config.yaml
n_experts: 64
d_expert: 64
activation: "swiglu"
normalize_top_k: false
routed_scale: 5.72
balance_loss: 0.0119
router_z_loss: 0.0001
lr_router: 0.000275
vocab_size: 10937
optimizer: "laprop"
beta1: 0.95
beta2: 0.98
batch_tokens: [32768, 65536, 98304]
seq_len: 512
steps: 8303
Below are experts of layer 15 (counted from 0) of a mixture-of-experts language model. Rows are named router (the router's row for the expert), gate (a neuron's input weights, with its number), up (a neuron's input weights, with its number) and show model dimensions 0-223. Each number is 500 + 40 x the weight over its row's rms, rounded and kept within 0 to 999. Numbers have three digits each.
Before each expert's rows: a language model's description of what the expert responds to; "mostly gets" lists some tokens that are sent to it at least half of the time. This comes from a sample of Wikipedia text that the model never trained on.

# expert 2
It responds to: Table and list delimiters. Line breaks, pipe cells, semicolons and table separator rows in Wikipedia tables and lists, like medal tables, results, and awards lists.
mostly gets: " –;", " —;", "|---|---|---|---|---|---|", "|---|---|---|---|---|", "|---|---|---|---|---|---|---|---", "|---|---|---|---|"
router:535470509463480433489511554524450542461454486510586369493524460431529556539447503495508497454558537358440591466444467466516500533517515476512501529459503484506465514525502534484502489556530458529469558587514485498495525498470539553521515589517527470495485589525498508485431491535538513484537496485517545523472528481529428552521532521512460493497528476553498426490466479540479571490460493580486518434525516527449543395486526445420501445506536543465495496495479519495516513564552502489441514494402470512486493498527532472521590477496478466520465514510402535449503486463522505562467597396459470483562514573535511537488516441520520524479451488509510488485554517490500512477477
gate1:506487532491536523517478472513498506531454509523541437468453484433471517426485560489492493420512519493458545463459481516499556499551463511531506502473463401438472426469574515591451462426533512397427498564508580504503492544498513495538520452517511480461516522511472539444503537517525499485461530545487503518462593525500406523513465490511430449409458532495542468502491526534496569446427511553448527509471522526417474502441476513482508432508544512464483509533466486498484483470588508524560586555452392528477457459525573513489518546482522507504446485564440470554503479524488529478502468496434489466571450558482488439523488489540483582504523498483505469512447520495496566485582
up1:510478540524506505504472451521482460519475497556529453551468546435489450456517492476498509423500489528463527468505475549485547499527441482510480524520525484522410507477518539567475508458492544467500496528499584507522472510610467527581503490472505507505493510486569576481576485510520472508379506519472402544485523468526409533535522510460503482397465461448519521458453540497511541427425584519503542570484402485505443492472522502531514487510534559474475494549495512460522486496511481584494553514520442494423484463504556576503503534450568463513515476567511421531557600522457548508553518508509537492532536494490463429543502461515528555487495482500486419475541511429492547509576
gate2:518523546431444452484583495524491470445514462476576528523515461493520506504451484547525510515472554515488479474467473459489470534552519454458508512515390431552485536521507532498556502506502508456417437480517566575553498525456522523511461521508514531468516475471472471518545491576431531449518549547486436490491541462503472512500479459529512457580532501524491465530498517492456590482516466516439450496571480483425518503462487462456521524597445569475484470511459527506508495590494522550507479452494467425440475428521462432534574482485477485463441443452526457446446410479560474554511513510480456486537525426497436558418475523507472504500508438475535407469456469478486420504498
up2:455520540407445473535541499440478509440459441537492481558476460546522519499441436498493524504513523480472472449492478481526471494553499479455451562510469498542472578562475551543543536574529529500453480466492512477530465553481566576516514583522518433517546447546412491535503454555402499434542475556495442505518546464454490547495474506434536536559514509507436493537469486483533550490511437540476498500551442488461540436451536457499470512562459524428476458515474543468530547564479511514518448496511461410461459494513461454502531489469531508495509482451457464541521425488546488574456569461502461427536508478500431494442487493488476459472551505511543420503513524432456418450479
gate3:496526549482505516525484478513551523455503483480429429442504427477474459503470525528515451512479488479451510535483523529530477564500512548541549552422468453511507545529504467552482522545565455505442487498515567527521464547534496567535454514405541519553504498514526506491458453438459534461490497516455442514410565461508393502557491455459452435450485475471549466558498480496563513484534516529500615543552475507488507470455531523503438506505525460449526489533531509475477511584493451540483513524525481521520532449493498530538591500462584501535502551522478521488523564407444504528549518546513452474526430483513470420474495540375491467595448526511528511500492549443446567500491
up3:508492553493492543546551475458479529462514497533538623547484532492484539516470573514464533527480408493467538462510433476484545487449509477462516529541484459488469554441514526530478409441556488578589441510467452470474463472428516489462482498515500408496529529496463524478491487456463542558558492541550526452486477468450570546465403496507471499554579547479400520534501493498524500492500456446410533514479528515504539466464517544502605500476465530466501489514494546566472550494513474538470501529551472495528506475514456496484526492557516522531476449488516465542495502543513472602413501482525528486470482478461487577483537537522487485535566540555497579510523544606511480424545

# expert 61
It responds to: Name initial letters. Capital initials and first pieces of personal names, especially Spanish surnames in sports lists, e.g. V(entura), V(idal), Bob, Singh.
mostly gets: " V", " Bob", "V", " Singh", " Jeff", " Jim"
router:504447556445491494468540577491476518462474473462550430484539461485519578545431485433506443482489529409473544511429510466453508526504561433412543486447525450584490478515429544507505532521529438494466593540559440495499530495478556553488593508525534513478471506529522427496477493545529527457500509476473473472498555461533463541485547532557524490493515439572520479523450472576470518499438546481496494482555470560435583478460452435436509490544552488483486516439445476538460473514527513508489503519467437486501501547527528478538512486514446529520481541567498502452465464473534549499504536445515434557594539561583508534514525475549520534509460502431536456525559504540533463517479
gate0:465509480541520483498503541526519482459432533459525522514565481526462492579412479412511497526511454449591531477450526533437479564552485531461508602512545444475463501562562479553447473538543460576474541533442475455461451422479490577539513474461502449479521578470538560544493565505533493504494421559461460470525575518508473472538536504474505574480441558496553460509465533524562509492514493566473547470551492496551496498516482555562450521472504498447507517504484526557519454527503531483478490524409468548518507453478474476464471505455472567544478624504464498495528558426510504507532491484502551483578559528480470504481512515469501563517531553442501545534514455575499481504514
up0:511498471526493481511536529571507533433386535496561456489536542579435550546481460494512499462481477483532457453532521582475476575495526505482457520437481497561478468549519461485475470492558519518495495480407522507475493531448507496492575485471518505459523525495600423482523474460492492492546451478454412482462580522501488472540546452553451447494477484495553480595443521510505509498482557495497530554509489495622516541480485489538526528472463487527505479516450534512489527485508431562583532561502450605522450463545504571434478547493528566557557530497475514523535479461479490503514486493497466510520523567539519490490559453479482542492566567423525430443538464557495540447523
gate1:524485521451492555469477591479542477500524492467472453504423413551509478541495442433536539480465486483444492520452516530504493435434545466469532557516502501401490410502520510512530568545521449463497483470584415455507502489543498449542599512461476447476465494440472486493497520471465524556502491488523436450495496463540512546499502479481545472506474502493488519567520472489547475520451526445496473525401396452480464477474555466503541457429541569462526502487474494458585475512508522475523498469480463453504523458507505539513468554521506473511565472538512468506570359579498549508509508537504512492533528549550459486458415555488521463432457578497513488515568510527475470526449
up1:528472467519536536487495570493471499521513500546528519472519408500468463505555466512360588499504486603457509560515540491443468438582477534472513507509605528540535510463458442417583501488489533469475497510519551416527507510450469465491530455457531544576569454523523535497499513531484464455543516503522447472492510487475477510455457418455519501489473478479546537558529511520523494454464488509499469485548513517514524498432473388523519527474476448495514492486523539447461492507510476440541510553547570531438471459496492461503526460427550497512487500595469513495481520374497500490551477482548503501474512495493516491463596479499495594480468487539460455548511473498390512466508
gate2:473517454462537496485541600447476531499373562558494483416516518489504529523551483432504489536503484450567510502460510512522491487507551442525533574515462483526551489471419481474481453472528432498464531469516468472448469454551504483520503485562463495475495519480600472504516458534494474520496466515501498488507551488497425442525535539506522544496520465486526439533486403551486439428547540488584486517502533534568482559416517455481511541431567547448486514455508520534451517516510470523475483514470508570455425421566465462487465513411481537465480521409545499498486478466527504471395476519486437564529450548520504471463465515490501444503509568497533467430466480575527521489503
up2:572478541464503509522531484514457569521521462557436500487457505491505455428514528501575531497474494515458522500528545467505554459480499450489500530455490581507478604499426478446549535431486495529516466512465501577456499518510539501533472499507539395469519459511503481485533496492466545513488541372510521485462495524462404486474565461472530468507522493461474532515539503492479492442497492442506518510459460551458563505491465443482558473576542510485566539467465519514510512501502480533571518517521585408477523562555507476520480449452573520457515393462510479472524480555442458461443511514540484471505513481549516469579526491472519461453560408409544531588465517451475497557549

# expert 58
It responds to: Foreign surname pieces. Middle and final pieces of non-English surnames and foreign words, e.g. -ović, -berg, -mann, Tsiro-gian-nis, Schaffh-aus-en.
mostly gets: "ić", " Singh", "berg", "mann", "ović", "rov"
router:514432482431523506443509565519493543456482464514509456493570444444545590508469489456484460465515517374486551494390506461482511481543531436431481499479497440561477412494460575494485471473498471476460575505560449505491595478485567541505516515480531503491398511530453475470432522499553542473537532479461507500551567464529500514482540543483496544510590471548567481524466435581496525451493501569461489424518487506463589509486473471408499442498502503417501486459518493505501480495543518452461531480505410485474507522523521460514549492488495507478469514525473520461466500497531496521477513476511420525572479525548548508489470468483511532474435468472583533474546537564515464510464
gate1:430532500528438517463482541477475515563521469482481481531499431474484449541443491536518478464506415497549485489531500433518508414543420435511488497529458505545440458543455510623463462435483500500479507480487541493550486488571517476504562482544508459601504507497447454545488493461441561504513484440492495555475570445543527539473541518466508445462491531467589537486476478486399501491473575449535491483542456569437473514471484519483507494486493499514495465484445516467548535446458571490475501482560439454436517502490473592478515520406459493477522552562516496481461453509496436479557528568525522500499447525550483414513427482493496490511520479497598522531534514512544463490571
up1:499502498519498509581533464499491477424512523481497489508529500539506547500535577586524520524429561446506517508559478576532492537526515486403537520452514485426562541464554506488534500602501499514509526499453462521418499461435518545543460514426511467533497555526478553432545483489529457500541535500537549459494534578452481518557478465545547567517463476547470490458552619550580517482525479513481550528476501392478507484551515499511508486529549553488517513570513495520429495569513459499527564527453496487460502470493530531471413478536543406536503488510505557489530567479527551536446507464395447438520512458466507512505493566524490440492513527440504482488444539487494494496447
gate2:443482458489457534520521510402524475477476521443508494453462476505528511462489496566535524430498587411591464549534510515488484481551450462502496500486563523452503477482559511575440458560476461487419504465532503547517486485483683476468546501459520475527441528521501519466544489506475446515514565449536520535514536511523487532484467474477508521550462437589498456452521511497545491542494503467538519401606507491493526535507492532510474553486601434432553498526545511555528485412460503527484528538539487572450487474490497486438530522418507450495488524574476524530495504527470487479488508542525515495508431502441479456466517572501516468472457516504469551444475553525517489453505
up2:486518527541427498532557453456496483455488500445466516420452520466517476446506548499536465562485571495561501514565539455478495524506551442412516566484454484475585510528529476515427396511538473556451487512473473609426513529401517534517481463469511516511525583546518467488501494501457575428445539440552493475497602474503553551522484511470531509417469534500459471463536500462480545465511465495506495502500474482492498484452540524533518526529513449472553450526466467422527470498504470549555505555457505488477493520524528521496477513415515451476535501531429459490511472612532504481406481472443447510504459491476501521504550591524480508503525557474517527566429523498540485520450
gate3:586447540432422513488448564513438454439542449568579504542453525524565501552468466419471435527561478448513514522513449562500496531519519534493419590517536562458504508523433476514550496504489492602525503498476482461497478538477484483558414507431500517514492531501514553432587544525461441492565478488527522484530539522489481535521526547460503516434499545491506460543508552545542468569504482518554565506515427442516489474472561528526485435506441503490477500517494527528490545479507536532505472459532558439511514445508516471514472548471586439503501459523479572522584539519503555553548483455441517485547519464552580542481468544501517511493520536514478553516567463504485465530474
up3:569509519485432471438481431624492523489509493514465542500506492426486509530469481472557519423440473517438554526512478489547458619481542538520500400529467503466525510567521447530475524546533488490457500502514541495467509536547473484501605525497492418473451466536484426518480533444465547490496560505457420434500507519558571464573495492471479442554535452439530516506490508479502523535512561485542496598505489463510437491555534535512556593500584499467519493497534500500495530493507504510539595513477512562508542520494549490510480543552523534562542565544470464422524487470542479545498494508539508453514527521506432540535496460548444568548484531547473476558517517457482533521504

# expert 20
It responds to: Sentence subject heads. Subject pronouns and the nouns right after The or This at the start of sentences, such as It, He, The picture, The report.
mostly gets: " This", " It", " what", " which", " He", " version"
router:493475548489545468460555525495482541468477435509497424467590459455523562501459541435462449510539530471484577497428474465431513490489572417465539446462512419496482454576447488484497533509507425504483531552556448462533513506469506581489512529509557544501500566545474498470459468514575519485523477466436562474486527508507448513541518565468489539519517498534552424505449483562482527476466470501443489416491459514451538466498514453434474444510474494433488492440464509532513444549529514459465542572441421486503487541569535505550492480485460455558498538542423502448487463483476550508508597500497463544533465530498502480483489476525589543540498441472547492477496553560559526480457
gate0:475491496514546546497576510464526466556539437479544508422530576504505531556488530434523469464546445498468544481450529514526537491504499487527433531509523460441543555476478471462610454553461515493483563509547478440513506508463458481511484488410484478563503594540475516529463531463522492389532526497486464495460554448465513477519493494509563509558511502476523417526480540487532456484498512480495523449487471505512527557527555575494537487478536497543527463520492557558502446583458462478485479495450388452627495603516475522521505504543501522461509520531466470460563468559500576490471534500546470546552444445531506464468556535539546532558540472447485500496535502441465526469554
up0:518483467537490500562481551523525591430494549567489498618479485527500546454503464585544485534478512462469514547480466492537511515496471524499513524461523505592521514425504496487489543544521536525466502466442527505437480553457558520519522527552533460507511466527518450466505492529510458498559461525577522457518523492470573510492507480514416495495490474536469625518524532553483517509404470444494502579550520469527461452508460460492463449474520490512463557567521511525501603440513509495450461492494596504425492433522532453456513488495485474482524502429562530526464544411526538530516477440399432490496566517489540507497408486497487482482477527488541588527520437549481497522471
gate1:556467487517515419489505489516469500447580520504411437506529426465425512465506546527446517442415511496502423501508549548513470490482498482509576534446492518541503437499428519476438493484496481442488467479499510408561475531481480550536484494566487525442535507547568440502570443549532560510473454522476541453554532495535425456451496516467551526407501485565478486489579469472571525497470546480447531394498507493567534540495470477506497512527462496529480502435548418495548478509480507536502469405534521528634546514506472534512504521497451495455498514536502482512466525430501492481553511478466506518445462516464470509448423455499538544473494506517466519513497506492487535570420
up1:450480496460488532463463520520475484495457567507512532512476538470477477484553453547522486498582443492573461541479504524503496498543504521478473523485484476455450568463457463559480488534512456509446509454518472502490498491450506467533523511442465516523502507495510522497512601511500441441463488443517455581540534490445556553496555539571484443481498507546506500430488520527474513589487515474509482482525467581458502523556522548545568537456514504446476507495501534529437610558456516441546541432576461498499475528477529561445486548494509582382434487447506521435451540535533484592443485497495510428519510490535482433570502588556435534482527458461504495570542550484513424491500
gate2:493508531565480505584497483533528528440612516466537517511477527523539520592506475480510522544405493489436502532560562508465460510532520509439516380551576467479458443477476514468502479454455457551540431477488428485474579547480439485590460541468494533536501490525545460571509454488483480529579513431491516480461496525497517537524566478540562488545526525561508508526517552534497500517523519522567546480511492554514461443604517555454487512530533477499480466536516513485533547575476415511478480513447516580476543498533531448508468445529512492541509493467503504535463485527484586519511534474566536453497518544516535440470502542483497443478552561498485581468551546524466537439514
up2:498503466460537481447469546456443502576438505511490500518533465539533417464525463564505436458587571482557520493438482476553496515437467492560482551418375528547559606457478505491555516519495602434446560477550580537493498500508556496458495500504474478503475522481485502456470507558476535468437503519500488509486505496495495413450488503525469486470488472454498524460534476491495510491476507475506466536465469420486501552458488457514528470461490518526510469458484471539498487417505544495444535499501509430508445449458492595504483597459489492472485499518517492411506552528465433511462539524466436552549494472501520536490516476527556562505434476520553376559498470500519445516519

# expert 18
It responds to: Th/Sh word starts, dates. Word-initial pieces like th, Th, Sh starting thirteen, through, Shot put, plus digits and months inside table dates like 24 May.
mostly gets: " Sh", " Th", " sh", " th", "Th", " May"
router:523464561503475442521503584474506522485475482457533434487467458500564550509456513476477447449459511427461528552494451493443572535536571494461502479455520492578498483525434492555544474494478447520412536543593446474492569469478532543505511529499579585531489543626517494495473522530536502490456510452421513479480542500489523483518508537506506529511524483528458467465461451619461570428468496508491550450537520520484549457514471421407491494508534528502521526453504482568491450487552540541498484560462474495457510523527546528519565470486467487531465486536436504442449484511534495536557533495451504538579534530558474569484459514490551503478443496442527499496498499527606467515474
gate1:488524556505506470510518524467509553475486449503566465494516432467493498514524574497554522418490511542496534529512492467544583561505553481392492413534511454539489481549466477488524432483434499547441495532563435449545531461453483517472448511573577510543416527537480436441478467503508464518505547517463551472459514508578508546564482501495427489506505526476458490556511433488527586464461454513474470480498571535509543487492469446422550492567493599449497592487486473505505424516509498504465520466473463530455582535498582458537531460542486442501462533479498485509516459493538533559483466444560499483512513448494533546523506529542525522534479513458504494508470552481607437501465
up1:542554541522462497564512479452514575491512487464527498509479450566526508504556494518546501454487501536550524543527411564507497513504519503463425464504549543536442468492492425508536435439406496524424489498532488385534548509527494532505485494573504530548435508521541506519512533441487493510535542504419530533447520530554525495538520502513520526500457532494442504531536486494523553445494483525492501496451533563536466548505539454457550510561556579545471549572515512469537482471498534543444504442524517518412562466500508492488442532510557478483455495473472508509561448507563546571526465434515506535467549432519515496573594546455505507487483515521433474452488472461564366546509
gate2:499496579548518474538508507423456516505492481448525492532483501561524505514547487480447542446515538515454588549486481530439552583580539540557564503493492477503438498429424456489507444423469473514452541496569548512470563496493519489482483528574540553531498444569547490520464544494480444533471531480447606426479501547477446510550416470509528489469494482506475455455505508494519563471484507521502538438487525518524460494482522454457505469609451500471590499478484426509541541445512515501466471628500431515524477546561540519489507490542458467420475516511509473476508404473428514542517523470478475520536544454552521545507467496470551487486467528472526534528532491547544530492454
up2:507503457461485555450529519498530520487524508519488508500545469397464558518462498493533471481501455461561454431505490471562447398450461459425460455501483494494558448556595520466466526562505514464530510532485469503519490515451483517495498430419481477437479546461478514431522507468527565466562483544567454515505499498514535570473522473477465513529520548539524564506448455497540501544483468491451401513475472540467530507529488507476503502399605473526380514493518540465450506529500483484533500355496505501466552473442429438517539516508449537538468470519477522487443535530562469512528492518540504478511414531495463463515533473517448547504569514505436429516452525489485474483540
gate3:521535557518508554472505554457454478525472460383511477530468472496455488448524508426570447469499495459487569577530524518425549534517476498466502434440469526485477495501444454529483483460459460467512483555469528411524491550523496558407497545512575608514537611542474588451463525514492496509434573462447461536483527443461519431492458559545533477454453512505484518459491501520504500545514447513540461485562483512518443499550569429445532465585529486535576506520531500512557468503559467518487516537499494483443526431503457526512517457482513501513510478516521437486550508573470525487472553457452506534494526531556456491480431510515564485463428497532502484520518522511513462512429
up3:496509502523466538497445552508484547521470461447531490538496501501440470439544451441551478489490505474507541595563503547469555549494438506458431400426528497545475571549429452533516454480488520552452517474464536481456513543498472497478501542550527541545543548550468572523547519522520500490481553448484477465507520512455529418475457501513549439493468531513497490486549513543494471537523463466554489527586453519524473487505522457465534490541482504548558467553523464556645509513520494550500538610517511445478499427546457504461443507523572460524511451477471476442491527620501531464485486498500541480461509557517500470421460502501564434509434501551459531533483468500531495478433

# expert 51
It responds to: Year starts, line breaks. First digits of years after dates like in 1926 or 2016, and line breaks between paragraphs or infobox sections.
mostly gets: "2", " ^{", " Genus", " Toyota"
router:554458518445537463449498557494493516495460518484517423457513446439544537476447518463528447488555513378474518497481474448440553548483524437535495479426504433543472509545430568509464512497520433501471562530565535484499561506480521534516510548511558505477438562556536495508450452559529492479528497425471525450466552445511455454534477559554456490521525507542547447571505500609444553505471491527530552424517530478503490448544472484453508401517501530519507476498478474544517446543591505511476511491424479515493491515562570498549550488494502488521479492556521528439474470500488539515535557503454399509553500556546558514541468494546534481535446430486543547481530523539503511519498
gate0:479523523476520466515624510478530502535406490447562487503529515525549490493491469389498481484568533487507487583481535497523453438503539431451495517449563531478530485521425498476495486524433536477523530488535504523488479560574593515539455526545510469521482585540546527508508448535464510506504455507495456515510474488477537526472498505538486496496540460477444459385482477490486423504513494548522460534521506503485590542448425526435527506459443459540538545501551539506488480500513443527472518485544489475515442428543487474522523470502467435501442444582494532387437496502490456462494553439465486552512469561527499539478588505433479564513457409498545530530510541513527485479455
up0:480470484501467509516413498429515488476503517513559500508453466536479522524491531578503557532476536569513558470488468464515509450555516450457545463640370498562529478483530526455524460563391474528521467531462514425608543483478508500524523435497511523520536486511437490494476445494533500527512531517503493608526508434510531520519535506524497535504533625491515436542527450505578536495489475438483531526517393571528520470487493479422454559509465554456504490486448475531492445444444488475477553516453479465464529496453519523501467474524476552519517572466492524540561480531514564555520440468524572494521502454515484516445506523513501543485513534510483453460490489505483482438470
gate1:457418561410479462491446610460543588462458502555463460481546424407515513558556522560554560496461547558492534413464586446440553519444479477534466493486515524518516482517490509443476526508513475485526482531515467556527536513536527431499450506495477458502462488506517504462433425534535503536498536485478521466566455515513533461540491486494506467476543463424421516508536511505503489481534536528577560520529519444423445466497531478481550518580521561508513434483510417496496485501488519475512564537518472539461504481569512478508512505501557458486496472458558527560439524516514482515446574538541508454522429461498504513475572476470474537425511535561472459513547449507558483526475
up1:453502489486519495545491599517509542473420545503457483503507489447519503557473385606598421462440484522557524465521544445469527511497490518494490475459451531491419480458446490523560544513518555517523549493509531536507555409515507446478526535468507504541514531461522510513522497497494460587512513561514516526556478512589521463577495505522529479473530458447469533514500524525436516519508525548519514597441529477407504528506456534529513497476497546446494555490464441561482545435510522492535518456522469519442574488506523579474498575438511413419500562473571471507463492487557489496496534513565450477502486480472475564485518487499533525427533488523508425472503482461512430562497
gate2:480505485455534475502596510465471470520548515497519495518534505510621501448531475442581419531573544541500484523468523556472508505401487465417438520496522506519400496519458468483473498451532505488520494485538586569454543542518566502487467488537519425506440572574488557500467519549540463488540464464486503458484482543490519444474465538499536461509425461486482501504500493542482490552486523567487466500475515481518484528505528417477549492478515525560539498481472486442541423517528488529497424498494480530559475387570542455542598458447525473512420485546551541494523574468460464522497557520453430490498522562521531535480513429529514539508440453491486461506453531501526526547511
up2:508470515546505516505458503543491524518504498461459483482543518510447520555488488523442578465401476478445498511499459488484505537540482526582536519508478496444571487441558500503515520537479481568440514513504435469492436433459408483516559523408473495445518471473530519494491491512504491464481557534485535453564510490517499545593523442400468567485500504525496495530507533467500493510479515474487524469481480479491494498508560552496433466496496478404400565526514453563487613557531551475500535514472518474518531565534435523454444547555498520401568529446492482500481445544530507505492477489514622559530501515469539436503519560473556435458540556498557521501538493493456546431511

# expert 8
It responds to: Family and biography words. Words in biographical prose about family and careers, especially counts of children and possessives, such as eldest of four, his wife, married, appointed.
mostly gets: " brother", " father", " ±%", " whose", " young", " married"
router:537480534494498433453526529528472528510501510497500482521518471489519588499447528429524438483504510433531505550446470448534510508540525469423562453457508404511486404510488516491492467502519451525498524608518500477494548526487520568495515576509553485504426525579504466527457458548545536449465501505451457456519580495464500551490494545519476542484584475589531496537491486539488549515471514558516555416542476548461552476552464462461488424506504492479476484436444515506461454506526450488467551500470433484538504523580567472548552468511449523521444484508460485458447477488490562542512580441515473554577526574522561496474519464502548530565476465441493479447555550560546519497492
gate0:506495505524502527511498566452522542491430518516500488461515545485508513482473483512515480434486556527452525498488539486529496503485541481490474472499531462497521501478484527536554441507559511482443521516497502447423555549464495575404462542520591561499533519498455483509481450502507503451530598440484642432462497429481416500432499513466560543520505501449512424498482520492555521484447397542479544480510560566478495484447415475500448423525435491474501549491494517547467435498535426476475514544519457527512491470516469515514545479462426503524428506483509485420488510551482519523423502447407482454473520514494458529516459502551538511563446493523589570490533515520478558455446
up0:589479447499538503537500495510498513567511539561491552520556540544501514506563496473453553516421510485424556421492531524534467537501495455496499443573501439473471562540550466446489498411606578442541508476472481479464478569502526491492433451493494477522500535540465501476507482454508580514506530430469497428557485462442497476563463514507518525523517529445461464485439551518462469534551493492489528482502464557553476529528467510492509454594448561516545449490450469407450495498527468498502477462500570494536515496511484443472515403505501504528509513473490485407576483498470577465451514534471546510492480446472489503483531609507488454429474441559518464445500514548473487457540
gate1:496514483521447438484493512570486490494519566437479512484495498408527431460509493474483477528531533517548484516516516502469607512483516532510490508485514522530460482495436496446559409486501453469491447450474480475487475606536487553546507508539546514514487506538523483519475487510456501489404491487479498508564477504477505482466496467532551478510489480578482479427485511485535418453566511449486518455565443475441496528472497432549590521541567529540566528545444421542599534464497519485524483499455468541545522511628485534548525469529492551426505466472472524509543552514509458442488437482486505509487471482520513453448545444442479591529473462461485559470477548509549520614438
up1:439527489485500516469474446506551516523495488478466493452428558549502456531451486459457548491485480517452482488484590504532483436575534489471577443553473467503472523515495504438561498449451432412441469505524476458509476563529551511591529469509508518492451519557553586529510428461463535564459522464518445562540486536443551521508493468457607493498520516481522532463480482494517476479569536480498527449505482510424496472469505439527498473516492484510526507534462441451539506547515494449499547535407451574545492476577497519472510465494500491514529594536513506549529418566470533477543532483481506519472459482487513488502431466376471479420484547533453558467525483556551508546457
gate2:410525507445447520506494528473446507494440540444534492477526542492474440494502491517546521551491526509580474559469526514480549523465513553524520522466498506517486409480551549513491415445494509435504493537490581592473503509561521527439471507459503487481482530508431400561503479542504449476442493461474483500520492465471525469450492522504397537489493483477497488510535460482536552510487488487458466467444568540536490534554521514499471449517435432433463496495501471582496485424507543481558548503505411553497545550488450496506475599556462487516462451478442529534525492496417540477433494454523494524502549440424519524427507470587511531505484482456494401437520507517535551562448
up2:479503529521508443472566555542474570442487498457535531514610470478500486474481462543508432516495504511521455471508487455527514519530574538468491487466536434510517431517498532477497478521531467425503495445512540538467556466487535481526532500475462512491508529491441404557447502594549540448507427519473547531441548540486458508459467463582454488483504569523591460581549416510507527475501513509528490488540529515589504515548538562512510510434473481417535468438475509589448506450472503501514492491520452531546491494485532432530514534552464578551477520479498505482492495448496588503461479529541446518515601521443544478470502511558480527463496556515572426523437462530494535433473

# expert 60
It responds to: Infobox line starts. Line-initial dash or pipe that opens an infobox or table row, such as - Date of birth, | Result, plus words like National, Historic.
mostly gets: " Historic", "Personal", " National", " Legislative", " Federal", " Chevrolet"
router:537446573482555435454536556454484564497485455487512457515564509483607570489447501456476440491538532417465567487481512454530526554473455467472517423467537417524464455510499528440465480535514482518510565537529466448504539546501552567476516576462555489525477571563461465476404464509546527434524473456500519439476534424473466536497445518512462525540499451577520472498474525584477526516421512506447573443542499479534522419487510423455488482521481506490542495486508479536462462532553489517471518542468491514482469554555567462554548473500474563506523493539479502515490501506472571518486607463487450501542489515511558497540539456492565521525486481475545508480495547564503546495453
gate0:500497548439534477523539536478456540504513411510531483474521498441568552521462529491543446508447519462492507445428500481508563508546495469496460512508521492474456504479485563476487548508498501497464584498507518534509545504512504505479500485451549469476485538531491461505487513503588528521533525456533513442374492467466517491533520456521537467506466543565483431513526507510500537490420487532451521461436474521513556437552502432502461513457447492513548544514609534551436453552541577555510506505454530532494483514511473449479479490547512437480540530521495548476487438514569577522432473463463467529588465490491602584562511556541608536544471489497498539530535498473407567568540
up0:481510471455486473538508490502495542499514543528492520525406581475508510429491461461489488510461527499427452465473415485571470479466454469476538538501569430502419492450545538516530555492517521540460512446480528537535538552446440492494557486441533431471534484521533496548491492466567520545459441518531508442510470495474465529536506504507533444483590486568462419502479511469447519543497514394498550480469510460554551524508436485502526551595445482504470520511528530484458504513499552589542481480499584535542503504453483382512503444460505502518455466399477443501409506455465533481491533498425486490500501539431499580501496509575519483571513524537441503489472518500486564509520
gate1:588386497529490543448555600515542514471503481556478449528512390426552538491466498513471455434537529443491485476533529491485500543510500491558536506493475533485546423461461542478537461469545502472413526595509521471516528523488533489441512510465513536413460422527441507505481486474522505556514524457519451452460491429501512500479467546555504502566541457474435485549462495571469485550467448520507544527496526515485522467528408478490492476482521491506494542468463467474470519542555458437444551517464497603488446501544505471449472472504483469571526514518471453506493492468492517551555447407586481522553511544448551499530431461474563512530532471469460494533509424525505478461482
up1:582432487448463478524549533477568455430502520591473488573501492442582533440524483448479484503571493496448461453566533498529475519443452527554526504481468445490484505459490534504535474458552504587466532487468543482489479549555511486501502501475471470484543421537440520550506470516463429563483480430549468417549456450465531462491418497461538454552558450454466466529495526476481466572521490427441509589517575476540482485523475508498528549513541477555529456519516486463472544517455466549508517490492508542515471471523457503444438477497504463514519403514440461533468494411471532550521533514502498469492475527393528523492472434483510440531596500485459511497479455505474495452465
gate2:530445509503522486605547560499489488524461434516526507543536557491521538502535469523461505536523552514553565408546560569471457525539462483542495449521534523545444477493577589492456459524484516498495492498559475525532567527448499521416509500501514467491582508507501543499467517507529509428515490540491482480491500412490515460532481535523508497471452474462439538505554519488451486553522503442449524519481480458438521488469503487490463516409587437411495423490433542516536498511484511506463584518546512455579476589524476556436493502472553531527555434471518480495490465520437562485470522508580470527490531477498518430428455478478498528471500594462521498463446521573427467465500
up2:539484483477509483507455564488483477531556421486498523551486515542531514483568476506441493537545552489534508450495482544485465533519457551507548435488524517491508433482554530533497468552499498444473502522537480486538554497488522533383549517497513508533542488412498489504423491451480505463540461557469519505487534420547508513518471533522543567478488464519515615538501515490566476559517490471464538486445432498454471480472511534525485461407526413453402410476473465479560477474484476475464547479519508445524508547437516567457470623471494553551520467496456436513530530559446549451556501519516501505523526506512466419424485467467516503418518538429514510479449461519415472467500